Below are experts of layer 8 (counted from 0) of a mixture-of-experts language model. Rows are named router (the router's row for the expert), gate (a neuron's input weights, with its number), up (a neuron's input weights, with its number) and show model dimensions 64-127. Each number is 500 + 40 x the weight over its row's rms, rounded and kept within 0 to 999. Numbers have three digits each.
Before each expert's rows: a language model's description of what the expert responds to. This comes from a sample of Wikipedia text that the model never trained on.

# expert 13
Description: Place-name inner pieces. Word pieces inside place and personal names, often ar, Ch, Car, u, h, oh (Tuscarora, Hooghly, Prague, Charlotte, Gabbard).
router:486485529469505431553528503442445475480504531457538523477610522417562481541555465505568544481553508484472463572472507397462516479456488518522503513496562501495490492520462441482533371446438466
gate3:472451551525509530500472540491520481528520598505489478474512523492513490579529507513513428477448506449504493546499554506484494419511490521482499564486510538522442509499450591524529449519463504
up3:563509493484470553558466559479505466548472552434520442500473465503409501566528467435511461468487482470516458528472498477501527412537597521538514541465499452469434418518480610475452434525521530
gate4:465553468465516418513490496471523452476535466503545511413484558452509519514508460472497542538506472439464617541479527517420521580561478532493537503508508460555528452498538506470473539443512495
up4:536484507483515421516521507449559457476505411556537540433522533475551514550496481460450496539510454488471509549524555481486512518531535500533564585486512479562532478428461510453488481547520434
gate5:486482533478498467466470529488497432474478537473541547518480530500450487590606446435495462441468471434427501537486494518459518496505516499510484526500479419486509506435521461498536452460506531
up5:480511575492466478486451408511489508502507487487557494453539523514520509577587449471556502475519507467421530540430496415518456478519531548546458420505465532527491475515487502514532512524525508
gate6:509510495490485519475516500564508484522540537406564558457498518494500550479487410533577538457543473482452449488483472453535566448487476532480470447486456500555485486543503478540472426384538504
up6:431484557561435472475498495533531562500494469489521512456488549504555555524482462539498525418510474461510510575524549490472503506524551505587524439529486472550507479535518469460475489521460457
gate7:588501540489528416535455512456507496485433518581536497494491478451485414542454523523462458493540587511514389597521470484415432555458482490485551505518538496571463526547509473487553525502479481
up7:447518416500544475517482469503482492511453476493458455558483536503501504481499547522463505476469499483472500492492468590517542545449485478463568495503568554470503456565484432497504504513452492
gate8:483495520510542503492506475537394437443426497511507515496536507474405524565517471486574516469487479462573402547481439493482546448479413517529528509484526484517468509491498433462601493473414516
up8:500444532457496432538485465529513561496448444527449499452452470503522480501515458490546510454525486507460553476429487507478450515477525556558490421504506496494442500478476509468539498513563515
gate9:535467510472410459488496497477438523545477432466554505502488516487480469507428542468545564395532488540501572464446532479464468473441529506521536575461484549422500494507526439453470448483435482
up9:545538512477410481480506455448474459518499504485494458544468569521480472472489558510495542499614480584544525505486513544481533475336553499450526548420470502483525511522524534492475496493423377
gate10:533462444586459514515517531509478459521455480569472537475455595485561531519449455491548529535542504450494437518457460523455566493487503457575509450501500480505505445527513525553527420401409487
up10:510566497563497470396537532506545497520505473453526533450479424509473587527456444459533501505497530510471499487511547445471477438492479538497502410498520474539477477557424535495435548446494536
gate11:511471497523463410581491490514500488512531471481487442450529582512530514584577459461465541563472501510428468559504493467523557522505545487513542460494471497473495523469520437512459498472435541
up11:569493548499440514472479479528512523510522497515505514482432500505533503486556484525541487570532540460519490531468534501449500503484432590579451435514490494491478449454511529522533442451512575
gate12:491449400466527458523533462431493492525440423545529562550454520473569437488560500535584484498521485545462484557502472475409520526544494491545499491533476502603476502517519461502461473429498505
up12:533570461463494522509492483432504511497432438472490581520469519500507485502459526519541493503473531523490469551469542521478521454543506507544552568487485441528535558555519505484481458447601527
gate13:462583551493489475590502525516490484496487513516520462546489509461548540544491560466579573582522442549463427494542519456547538445465447456583549445497552471480532488538500454518411421501440412
up13:429617486453515576503489506475497475457551550498471468473486472463450492606528536499476491532486451451520486551473422496512428438443421475569537471459526482497510522545529504490504470535387440
gate14:457510487443505453515501525533510446505464447439521466367482510500514527497488441473504540475487494506546518485496525476472473487579510471469547489494542555485458447484466468488460411511539480
up14:518578510551543551526502462478483419528506446521442528536552452533474468547555534475552514517501446527500458485522447553534469454526506540513525510437475473507469561503511511522533548548477418
gate15:505533518532401378538509573544498503458540482528516474549503536495533505531521503507571481522517475510448463530562540419466514495461500466574456468459571468456521547485467491437498494485501454
up15:436545482537427483573531526556520423497445465518508492583466550467551495422440468494578484538466473490430455525560518422503512522480535484498532539410470490461486520508522486481441536531500462
gate16:570450493506484556523518490488441485464524534536595536496532462512556517399469491452565523474484489432496448402465496485458590490517432537549502515492592547523496469455485485536496537442384501
up16:581403474527517479593505426504491521457545532510576453469546495502519490489556483490500590557544486465508501458526498505415547478533452479512494588466512510515486491530461475530466500441434447
gate17:462523555444523440553502412518405554494488459481502502474473509507565463479489542506486618580487489439508554556528472443503492474470411516476458480475525502502523528607395440500473501502520473
up17:504516526490479466545458512549514528489485469499508505502471518497451436483517434473521549504400524519504428525428457542514480491475503484488475417467486510536469480416492562492497577551473549
gate18:543516492481501501525499478528528535491567484458495501497498513509524487461516511536538584487536488414500443492536496405528480499541491508589523531538508501483523501563519466456534462508489595
up18:505483503521503459543453405485490472525503417529516520491496508516567573456560570516571473454549508454524413577501560483498489497588557460539459541552551466562493530467492474433532470565484462
gate19:482490566573495492566506511497504572452487465509537496518535437496506461563521510523530515456433491430577533484478530414479522502491437539504521581482534529459510470495469442455529492444490459
up19:431505552532472545547492493569475542468568517582519483564506553466472472542515488537586511480506427506545504478535505392513550565459479490524469564435513487494501470454410490442502495493469475
gate20:529500491481445535527503493484518435506487549491537488484606540525464498482433484458550457512548473482484416515472542555494520525491567496500506532486472496483545460484431488456447468488442488
up20:520447493489487499538509427503521485490495542571498513506577453504550509516490457432461454515555482517492520480453540464563511451431525500481453555420519616517523437456482486477535505512469474
gate21:463553470524485430510486503509440599525382451530580531494512492443479526540483502495525569492525489503439489479520479530533523529496467611510502427508482514516519435500485571468461550464548460
up21:385530511484547569479504544572524511467432454542472499466513438502489440448456516560477493489455455514427439475509502436436548462453418543521503444501538455494503485439496488492438527464525497
gate22:482603514522513482445510535531482472504492540394504476535498487484482517498463451515534455458457513556530442450461590467506604479522461601463553448499510482497509467506483514489512447443451460
up22:468630516493507396489489483472508502538513479434523490534491558478540556342525513485462472439445513533489427537472507460590519507487553515471440492550498450512488548535479490512521532492518502
gate23:491503457520460480527503478451515481432476409458508512497490441471549470486500420462487527482570580463565545508475459502521491505538482466569497532519581536439521539460506553532599531499539547
up23:498505502536511493462565514434449541506500455526457508549536455482502454544454481539483480456518537448503500426552499548454497485503532539544549561484553525461570494458453429480396499478534482
gate24:522462446471424443548487506466504469527556526462479478472507473494577479488500471481505624531533489429498537467484576469470516578476497444495508529465531491482562498535494471539451499492443495
up24:548498442511501520536474494433542407507509430496540558482509486502492492525461528503537413522455503563522501486516433487463522492537542495546518588517551436497529501478533516467541485541503466
gate25:528472443509491457493505511428502586542497556533495585454499568474558459488550519514537538462581496538529514526496482486508418438506562520502553484458481530499468459523493481521483448502485481
up25:510477512497481453506490549540517581521540528452454589462491541492543511513521513526522501428644517534509553571531473529520475446488567492517544529540518483474548519497535467521469422490504497
gate26:472486589534511458522493503523496545583506452544517585516514507497494559578491483368517452431457475430575480475487458470467493511479519586572479458450552562526508470491479478493526429486473488
up26:547434479483457502523523487530506526551585489480533566431489485510498503519519447517476498472476480466526565482439451429427536546489489491558587491494456550505511421468496516510481460505495490
gate27:528510532493421482565541512547532546456519445391490506497470561509484472560483496504498506525546470477463407531467540512505546460445517496561498491530511520516491504492500451408498444549451471
up27:406492504515473464429508507503469456566543550513486536506501499528549395484561517540580557476502537474529504569551542494542533444474528473486505499495481529487461478592481479495570540423483507
gate28:478568461466504493534476526474547518511461500427466505540535505464542455460556521474490539530423416543417417485477550405569517493448500479614505461492538467443486532513480504538477460496470524
up28:456461489483541483545549477508503574578559502516496433465458464486501529505488509493499574501421534505472493436522518489521494536445456484503481513490485498507487523527469474501474519554484552
gate29:539563531493510480519482517465606547476480497489568497543557480454584436469541585530471478509484511517502454551551536493479520469496543475448485553564610502577461551482487442508503472497497539
up29:501560521516532493530535437481442475527448501476566447507514503489531488411538469515556502543525530544501525457521573511503405489508431489459584549528438521483459439510523526460522513467482463
gate30:462532495535481499451517521444464483493518500458494530481536546506459516464514563475540510501510487530537461541445504482548601469422524504480442545447479526507510501577522469525607468453397505
up30:478522513493493477480504543481476399546506552414542495469517506510528527487531497471587473540511456553476423572471514459553577410380482492538486524444518507520460519578508462480527477487476446
gate31:501505435494458403529514518460524447491513550455509455453496517511509537532563518555528556494451458528403345518443497463474553489439475481576475478430457490595467514513530453496541465481447490
up31:434472469473564505482471451480511566485483496516522535489527400496502445457452580465521523460520522475524516476484535528438508494497532514551538521476524551510467422510510587470484566423545541
gate32:453532537489475456534491454508438471559511545461558479422531533504503541541538531488485541466553535477605487563531518425543576476523483491494434438495529532512457547532454493498502448479419463
up32:494465578503438508483537469553528504514541464473526560450458487495508502450463500456542416446479498527514508505448554490435509493522586538487518510516553502515471533514563526518443531476567476
gate33:492491441503535433495507440456513521466530450544522569493496612493519493573574572481558557502490505500494452550527510425432500507472495457538566528516457536587472517490503473534515469496482545
up33:458522468482498553460463459530551488559496535489488499518550479520589476479550515476541547501549526535447433505552570456462520523437551411596512517480540516548438513558537551501536460499505510
gate34:450485499536533423541509522471566488542504483512537566479521435468475463567532493444492475458481530492477448552547439475569484438426591520487515473493496498603523468466577493494533442521543496
up34:482548530477522450462521489459495486462420491554585525490530492468518424457507477492498514546482499538469579557395452526550482485493510515503538447549525486527538477464509532500486476479549513
gate35:483492505481483512440528522477440547532423489561497489556566566492501487490521524465552527552467538515471511500528498502501507488380522501445444445484505541537435450511509501493495557524488575
up35:502586561524514492490513474564468465549518475501495495464520540528427432489461471476526538505454493495439498431525558437477467476399516446454435497455507456516469512492482461481484488548504520

# expert 7
Description: Name-middle syllables. Inner syllables of proper names, above all or in Colorado, plus ar, er, al and UTF-8 accent bytes in Spanish names (Robert, Arias, Domínguez).
router:456544481523447498519526516453461445532471516485515483437599524460533466511531490486503540482550504496489486551483490447431505509450543501546443483472571507528494457526456508518576437445425479
gate2:449488480486509488512516460536504505478522497538500562526565445515547465540580490439519592496544478531498503501493521537502505494451554455409480512485558479499477472487525555484527585525492544
up2:506454484517413508480569534515514499500455506446558535526439517486504515488468507502500447434474534438418510486498474465469531490475471518552558492509484492466533487487496468498453475483515481
gate3:504512468526487494564490468527522483440436489452488506525527536496496463475479388420569518427521486461489538479538531472503510491532490530563495534521556474471515504518475505462457433487449412
up3:538466418501528428483452444509463465526476516517473509434496495499561502418441498539486488507543505502467527442573481518495487501510522535434525492494498513497511519562490521509388497474514495
gate4:430450460601499482541523528466445423484453502511496506530525445491534468480511524495490473470538485460468587479468493479432533502509490423471437509551517439548512417501528531454557478482456411
up4:547552587524540539525449510498491498523574472502560518529486537515472426483517565494540511501497493594547544454553541502457510502512471524528524460525527488464490602453504492530469451555521449
gate5:471479535483481522443470514538465496565471509550502526460500543495486524514449401487523480421520504453504491525489540524501489490538527479590512477510489529447467566545469525506411444492529473
up5:549576450544470525483514516486511475490515482429472426525508543489594535439501430537508552474492523546497510511464491526578456461528487448529536481586561467554528548487453480515443540492498456
gate6:534540490550495494546464538506517470497627544532548511536532491490519493533457464473507485466625517522533520484559491512543472491546504492516500445540588468533472519461463422490544492503543457
up6:472438481387437498572488536487491505427434524457495485564498472499463577452419440531478443542536445499505499487443521458457475443506493555522539469494503530517473526517532551503487470489494434
gate7:515545437478558497500524494452477500530490521523486521545530521506594508461520518525493557438485495515448544561517479481491496419566501473478485472513482476523479430533441520477446535516461485
up7:484517488562458455430433466520532524475489503552494467488519498491484513505477596480513441541499568597535498472520474542496472523433446557460557444488421511514526502513484569485530546533512483
gate8:487574463514492483509479449477496489481444424477494468504548523506585554576560484497499513493544558530479529570513486443581491504490520538508514475524536563459497460547498465504532419550526509
up8:472505506470473528471550470515555520527568559498533474430545538508492465566544561532535541571557577546484483482562508461535503440515539543500483444509480550444451495488461478512548475457497451
gate9:506528505497544514466433433501453452606469489529486532506526453479440478445556486456476517516558470582433519543545518457460501479446519520527478457428489473475499481575506464476577522499491562
up9:557533491461502477517500438471556468554504436485493517577534463490561478491529532468491523515523486600443541488517552488473495465454465528511477410456513472455457478567512512491507444538474586
gate10:502479457485491464503503486461473445534530547484513473390535495486483564531525429463515453505605488505506483485510479460485476432524518485521476475453433484447484506550463504481514418488428462
up10:527482568463468487473518529500576465484572503531455394464484443489504495495528484536509545510518503577556471552560483494501487529455559493618463465472467523534470471477439508512470445476432550
gate11:478495538555488513534518511581425511496499459507547493488602543500491474558467462392458533460542459514427528486523516446556536510475418547529477513468545482485480533454477535479440455549504522
up11:566476551496497437498535516573454459466484444513545471570517512504508493463497497464469578508520507507409504493511526394513488510402437510561550488428511509594509552493527459463479449536459511
gate12:457492527467451531545528495536514555467411517427487493508489528480527470526587485535542600527513465527529464551522477456439478471432489520574520463488459475517514439494403523517502492511409585
up12:522506385547462553599438481437454487530535519500491487449476503506525500473604543526480558517484460494539545466497464416472514522481531480580501482479478497514560450458464520491479515513477496
gate13:460576435555482517481543487433503471517355475518531534481533555506507508512488486438526470486490481514534516527469457394494473499448496548481484522404458473527507505464451483520511536496517478
up13:461570492595432539497515493562540503502444530555501512448479536479530483499477476483542445465468468565517475435478430425564517522455512542450501476522477526556413515531463503498467427465430531
gate14:511495472538519504473482501535506427527528525499512465495504549497517482526546501477491549463408433407459520550534487509456501509488551545462461484553439455586511475569487488563523444493493539
up14:500430502445539499491517525559513551564521534487510444491487544478472537477423498558489448527541539545516502488516445501543501536453553452544515523484518570510527541524460378498476537559503552
gate15:526560556447456503481503493436475474580512522414512476492484549458406558485449535450455471486531553528523494463528520488446507517434524526524458500464508542462529455470569482472541498474480440
up15:513554558540557505513496457530503481547480461497539403470476599459495605544500473412508493468444545494547525480445532522405455546428569521481477536469515477434443473531523520480518507424471464
gate16:428547465550347452502550493492466498555490434515508491481517512512509493498554506518484473544529499498496537499512476529519508532492502507526472453452557567503474500474416487488552431470500495
up16:482545486528428544462515528547494508559522393427497519487507486527440613509526535454511525441501504492437476465512495531511553541510496544555457452532573602528492485437532535445499458443496594
gate17:513485508458547503485515462498468501522522446545510564435510497475507488497601494537533534418512494465481451547484443480428482503511537482467460554467461462421511508590505565515514462474476466
up17:541570459517460423516493516443547451526495478507510451504470475475505488441455534537489566519506532542389456525534467573438459484386456515551540468481501494437469471508474584421577501446549512
gate18:464539440656451505500527557402476437527512561502489521410507540478486497509574459517528440523535481507532489508475499452467501549453495503545492512507484502493499471508482475517531427445513489
up18:476536567569496487482511522482514449607488565511527471474490509466474480550516496584447563414542469517521498535538562498505515564405472522535529495508546522598529551440541425495566413445493522
gate19:503448393519495542544458458511485523557499537526505534523499486504527494498499483473492495546494471516538507523513476455560482466598520575606560541534482515489465461471428548492460505426492462
up19:553547395494417447516502393471462502519511571510502541478447546507468533524441493509469506519518511548535459487532457491522483463517464499478532488486563503502526537549514534494442520513546491
gate20:428571464527460457530500501491443599510502464509440521481509553465476469486520522547437550507497460542499481521550440409510442470437561492527559481496502512438497410429453441492485570502491397
up20:510544517476498532484539457519536554491479457519542559481519586486446498478530479482461488475527445493467546511470530514441483506426534521473568575492492525496515409435473465507549480451450503
gate21:507532397421517493524504536479529471558531477448476514468501514482439528484560498494500564480452513521498489504508494497554431528508563437565551477492466511410484450503483538505468455498480486
up21:408519423526537447515453525512545460510528493500491557449527501479515563493468597498473472543518498548420429503555494513496401449561516504490542470480464565485570499506535474474451458535538511
gate22:543459472515492548592544464499541491481500554544532551449530551498489526497567472365453494511460541516554490500472432513453448559477511515478547469530520451505513426428488605470465537542465458
up22:514417420440439471588473459488430519497519495512520532515485493494547532432535538492468428467455482470564411432441477521490499454521473522512508520498512557496508486510529445525462506543445449
gate23:422522499480481524466493535426457497562478495453494464501496517492495490518527557541483461461442496503530427509500453453514555448480540471583461497495569512488494532516518469429614474555461522
up23:436520491474444501506472510515480486502471497438491514569479543488508515545496514471477420478492488477508431565512508496505524460442506494584461420526536532457498459526537532500536499469383449
gate24:448515460585472455564539590441464418525484519399469496495493505475495462555431507508468545515527509499400532462515471418466480525501494529524504501495480448497462471472516514442447453449516424
up24:478520491527512456444509475477462533469515510513472483465459575456497486521452509460394436511557448467526470413460536480544503506496470485542540569472477503487448554476459487508462405425489461
gate25:521529528541508487562471567414503518523558618562525477501517594478543484487454516515487494531580524516509532465485456532525475500439524509534408490468479497514524484493432490477534487468582526
up25:474558563509475548447470467482472507529481516483519466508517519503489521520525482447488529575550509513543473480530519517428510495500460503526455436519406475588469450489561506493524510462515468
gate26:543494555508457546456506499421413545575489441525487495534455511484500487462487530481510501460558521472557500496490546459568471470513528589585503482493616477422531544513478477472501493449473435
up26:433520525512443502525501538508508494552529507435481441483493557484457567521503497449549404501464508502454537492459583452512405480534452491572476521489559529481526474547524440468532439457412417
gate27:562504521530511464471435417501513486541511452523497542438534505483549528504462530452540528480509559498471562559518548515419512442529488520388474582490523466502416475587509573481484464518523578
up27:496550490583497471513489366547525500536491437539508499444554542487511538500472443432432586553533465481483577529552583513517518469473514497429532571478505493496514505537472548478437467513475490
gate28:461544493552494510529501462456572438532464434557494455469527576463465504444604505472481545492507554544461454492528497497455459567466540490459464451473540566518462436455502447500581500558476558
up28:597545521501464429467466429474511457496531520472490474536447533518447593529471492426506485521525504403563493515500521488439535533481513565530465476561531459487496441595509477473462461425477479
gate29:504476466553524519553487510601475442482474556470453445493486494490549460466513375525474546520524514442397551481526527514488503512521507470527568534481557564558421482463502518514500467473479499
up29:549491496524504410530527556469535528479469472476489450471541516495519503510576554460468562502511487545438475436502431474448466458494464475475543535467526546561533466532484493501525556574529509
gate30:443577599507512509525506514426528571543474463466519435604487491476619531503522490465466576457527519508544457389510467498529451473483484505501448478505531545522497477507474395530490477519395540
up30:490516491533531532507512501536574533608521545427489491517485513460557497503501403454499530427480536533478518432510477485507496463479399526476566527501513518431493520538527491486453480621603593
gate31:489542482575484496511520506504465541515507535481541492524516528497575418532467450493478469475508505505481483484501409482448524501456486561501474464572503517579490481463520593469524507568468496
up31:515494514540555436443442481442499448535459526463475483479484466481524427506439482495455504484506550522443487468530485541524524448428410563523507528579462474573482472514522440496582534544452501
gate32:444457480457525411511519555499499436481480521440483539476530480498523433520515451515547505522499422535520470536495496410485571478513484483597503518481516440599530464565479539512477503416529563
up32:426520516514497581518450494485445587506474468524526546536482548523577513480432555484484461480477467492521579465567448513544560543544424478509447473510494510547488520461463508484455554575499537
gate33:514475443476511532490551465474481421541555540525537490422523412476505448541512436493499405496504535473444480504489516471498509462547450460574535480495459460508468557502491550562578457487541479
up33:462498577474499454472517576447464499531436460471524546461508442486495434519432532511546465504543505463550523483481560494512441489474466553497519514504521540470478500518456505463458505514489461
gate34:466499437478495465479516492485507499541478502534505486436534561494528479545413459445434497435549518564547579558444472508438512551510586487575447508483486564509502435578532524481525491410478435
up34:357466483517446511495516537460447546426453497513470515518516506516534528594469526448500509590570410471546542473504475440460478467492472472431508490471502556520404458500510498498499444600505452

# expert 19
Description: Slavic/foreign consonant clusters. Consonant pieces and UTF-8 diacritic bytes inside Polish, Croatian, German and Dutch names, such as z in Krzysztof, ch, š, k.
router:534500462513464439565485490443487512475480518465501502489563536413554566532505524434532555445516494448487484546398529481481532509440491534491497550488506529453464486506447500487504417481410494
gate3:436462417599552534514488497461497500519483547532516536529455484460512525484494493550447474575499486439474492530477511436538511552534546521439538456524473460525457450539391517508499525558482496
up3:445492453555494504454531528510510501534467516465540499527471496461526506472525466466503550487478477435538511540479500511514533571557525458449521483563532448562470509540358507523521525547528459
gate4:426460492544490483521483482517508506604499552432472547507514470494473543490502556422463582522524568481467468491470469506491506515455516450450439499473496557515508466469495508502523424589480456
up4:502485443483543547493484481435499510620508549499462428495513468491488528450470528465520611550498578509468459488411432512476536529429549468551455459541454488438525432476495570513500448547429528
gate5:486453560535515474580497506477507494461497473502484503544520497473580513541502498544512518422485469472527517606469473502468460546483464564519475611520496442496476502563458471549567424508454464
up5:476515459479493521524500521470438500486541485423530524504467548504508551506487533536441525423485418445558547549498488486489593613511498537546498570493495476526462545521449483497494449408406528
gate6:498427562531531499514496526468456485457553446510474494525504487468564563582474512499531507505473473504492535526458477511462505505569413559458493560505504528411439496550476481494551500507521533
up6:449512525436568515475483452450472418502500537471498432511520502484530497474503469415554471578497530475408568505477496529467497497479535516478468422502490503501515522606531570484482478480516502
gate7:466501494528542489545540481543511534543522580555581462558515542515512495521481469500563507451490437555499495557485525490505521484472550504451488446465499537414521455530438528432469509545487484
up7:525516517491454494572525488503472508555491529466612504500489529518453502502450544433531499560573524522489487536490443510498458529455422507528462487475545522477492524451542632457461475511451481
gate8:506448493488556440515513478458511543514553518456506533487547466471548474438537503469537601501489577502513523519456467480482470398467408443439506518535455473502491508516525508406486517382476468
up8:510496479515571472487496500461509604497506468500502459540497554494560525434457500550454572506515491456592457529484444489499460436496468471449519529501519454496479506557530559459432542485500483
gate9:504569412512477486587524538452530478510481467508512535421492478474467487538464536459524435477534477538533503570492494488489478520465593548576492607513495491558507479538538488493517532517449459
up9:455472592503467468524518448532490568511458549550510521509556553510517433477558528564536545563547548435548485429532467501548470452480524523456497452529474511546459590457485498519519487553476489
gate10:525432478450490470482559517540525497503534447425508533480520488503518535525498539426524579422493514496471522517445504504480574504492460452465464509481489571442492511526471549481512460497485476
up10:535466526568518449501457562506564510510527503537506593578533499520447470520491527471522558463478506527471482484438464502566487456442423461479448472436515484487465426454466476503559489499494531
gate11:542465587497449543544476472444522519511491530484559537482514564482547464466473494449507486502491506537513390474509512420496487518427548555547546487505498493466420513545481486500431419411476442
up11:510502477546432525482495481451496465532519464434455503488523478527566508420516509509470593456530534539536531481533407470439533488530481471506521524454470418530484503599470469496519486462525460
gate12:547480430551459445507418475464467541576466549507552520512535480494522576518545551514537514509533457461529513528483463521466524413509523545517466467503483503537524467496489505515538411504456535
up12:490478474533450501452489546474469516580494507525537489474503476515496565499468494536464469425563557479527487439558433515554511579524476511463478433518549462543471425491505506479478441512424482
gate13:502517564524505493492535532410522476494525436465465533514534501477456535521530535441518483502507593461491495441448539480513441498495526532511540548485454506477429520501525523541524426456505512
up13:464516542410446528503483503477555561475466377486464470538516527526462531428512500440553483458534512440448463509414460510493506522498464479578434550502559509504464465431500460492524525449485511
gate14:524520439498464529491488540486485520580514596466519571474501515465456491420542525498573520494530562458560501503524524537500561417493536517470469521493518563556467500550427553468479488529532442
up14:509508535504470478514486548494454489591450508509574642525499484491454434473520427488490580459507506501533490498540501535513520490610493533421454488573495605518500499460455520491505498452541440
gate15:491508569492453561479530483532516451449494447516463510520489546468592571514481481442535444435490508473483485457522513456441493476492478500524450569493514499481457458502448442527610494485473522
up15:502480469506492453468534476506527511473509446439498462509507547495565545494574550494532509463525550534573488497461510482386531461492503495441470594476492502475513503474526503525572449517476518
gate16:505526523461474528475476439466526537490539426499590449511504482463554504585501468564502573490522509516516471510445520544464482551498477460576489499532509556547492505493501466519543452425368491
up16:559537480499518532493468457528522543457483430569544504473482479502532455589503535546480504500576538527552586518494539545501461485502482535558449594553521531519499432485575468533473514588451449
gate17:557506376508481547513479464517497479513505430513531551440514565507481484468452546497547627531579480483478568500507472486425558547426541455467491490498502428461493468553503530488460459555491526
up17:516536497574495558551459492452470522497547530511586455501513483505525521479530539514554435516508550520473545451526536480487487569519450530445449535505509517480526462500455540516488458537438548
gate18:481456479470593516468511438453495543510500479503496488559528535459507474476476415442514572432552491498540481454464534477500487498499490503435513547542474593620508471507481438533554471481391494
up18:415523483470534557533501495451526523410473536475514495526547623496507531454488448427516488553460539497476503530456465490467465433506441497497531501448421543509492446457486475488487563583507502
gate19:543502542482516416554479517460480525487468488507501475460577447501516479550492458511454503467523488478532467570489468461514487463540512468455565555504527550590545564529497450531545448543432510
up19:488574510525515386578474492485523525452506486509517510541506516459495495515479533467417449511455493476526447487504383480508398563513493545506552484524551521607543435468487475516564479451429519
gate20:500579426511518443551482411484511540519512538456488423512517485486550572450571493465524468550489488491398468482468435479464537449496471535471477545510528487460465538510517517485501430476407494
up20:539562495538505415474504492523498505477490419478521500465514487504548549468571465447503479511519560497467476445510520476501468544541552521523512546554484543535497475399443510558464461511459536
gate21:548536477455556422484539472523502471516469563512560557437515563447433507564468490466546471562526485512456547570508550463465524530475530617516452500482487508474496513456515543503495497522517494
up21:499541482487542398489522495482521455553472541533506493533501537475510533553493460443598449489448531529516472522469538440494473456458538474546442485511496551523503480470509551463478481522537442
gate22:547565482505423465466493515499564526472510562444476495459484547497517547519519569387506498484508505420437471464476397489529515549469502508520528516401503510403450468500456547485484487511505502
up22:484536441516499493473504455519539549412520512443468451511466471504505427478447528479514498454491507423446503448498515442504461552529545452483501504428501488566473421551470479511517433537489527
gate23:503513510506501543519489402431520503536448506477499553516549449497447522445598618533529506527503507503481475475551417503528524552459517511447508517525509522496465478439461542482495518532487438
up23:554471494525513545420494491515454516512486523467564468461538497466548527520519488499508422527500518487539523488495527484462529495469426531506417471497525563588517440491506475473580533538522564
gate24:533539517515485479560465511533471483416551512539502422498509459479450479501550538388455549542538521501494560550511494557503486484510451542426510486426504498454453473480480575473501413536498529
up24:526476448506469566479489490546525500442523539480417453433514442499517550466494469586555532501502606521482527452495554457512528454458511503537470556483510548414524480499488524495558419573509491
gate25:540470504501461481475376497520429533586480552475526559502491467505469507513500509429484531485570462459543453515505527543481578436584507571496373524547484502486513520478440561506515489504475468
up25:535520542474457493451456468515455504552520478452500508531504505529489517525542540496485597479507485454508493474486519525513572531559457488491369498553487452527480541447483555512492507524452494
gate26:450460500495440492510525441581512470442462503427527500510500580527493444501518535523543566504483506493450589507473492490463525442509496464454494536511529491499499438555521491494497433506504499
up26:546506479556465479536451521461485456511471495410540366463459539530473522522527469415479539494544498496562537537396559507482472519533487511454438504469561504514511455516508493540485490528503539
gate27:545456534564468494513527511528474447528535585527505524435488476504459456559515472533518517419482494550469466526492514472464509489451471510507459512524525519509504378464509513483499481441480498
up27:598501497580500486441507501478429546604490507527523496463462480492519476562481440530535502484557502519478485469443572515490460572500447472503420525484499523470468466518498500435490399510446509
gate28:476586503508542456524544541511482470516491425498489571418524472453481562591511506467465478524563573524494503559484505514425519588513533550577509529499516475584442502431508541456459469438455498
up28:565548458515543483420572584473478486499575499452505555483513469474469521604487586516551469519548520510505474534467548534453553438515506529531511443546577507497492473461549514517544468433412497
gate29:552462419506516538502503434497498529507485485442476446467505574469543486535517444449515542439570500541444498492436479472475541520421507479524477516505482544454515534499529546523457485471400537
up29:513484519523476533533505452429516582426480459448514431574535568514481512577517478527548521458494449475456514518456490473496442434458449435394509469522469506440535552460498481510488503484476540
gate30:456537567480475475534562515489534537509460391454515507571491530456517521485543503483512555451507537499450507443449446501449485586457442497465505545520501551507492494545504526494556428415439517
up30:469528587531477496511533486520532523466539441502508548547505549458512527540533447476457469473569457491493560478456408511463475549537411528462533524539482492513485491458480445497535543527506498
gate31:519421460453435540547562504473554441541507517419535437506497540492459509506489499409473507438472432457538500591562552501470563507493531460483450494515478502505521448485482447436452475531535525
up31:489400522539479449553492483496499481522483550508509510511475470512570607458510499490538482572534522452513474442530549483486480541495481456454555396513461460459437557448479557466533502517524404
gate32:571523519482445487495519466447494509510524498443496497460473553458560545446575557438480517510539598469487407476478436431474509475495483541527481506492525486519442520535502470516525507435448481
up32:562528462529407509471519490447473482465514473489496478461478544492514509460495510493465464474479528431488426476432450436488485488499553539604470507519506495510488514569501457526589532423463491
gate33:516455472491510429542473549459510525573523517509538448524518498488537492561529536435539515493449441488554462501438476511506538554538487513515541437488594527510492553528497504479505553581511529
up33:543523485486513499492494442557543481458497466458434491489510414470499478521534524509433522455517505439475531554424473547516549510500518483538537507479507517470492517524469502531571474537449452
gate34:563482504552508471497437542436523470428467451470523497517515571502526594517518482492521439498487498415574432507434498413538488508535465538475415574523491527438514464535460506498567488527497489
up34:545534515560526405543438524503483462495521480528480476552517519483542490508529599438520471460512520493504484506472434468526437520580512456517462504486542549447477501486528551485526502518486462
gate35:558577479501510540509486577477514580540550566513527506541504493518480575449548472496478571535461483463523532543468482543456611465485529520439492496515454461511513478484474485460468527529450476
up35:535500517583422469515552459506578462469494483487553541430549502506477554571485573491515474468535466506484462476464520529564508528540584491533444443524472561420467504451491530512512536545508588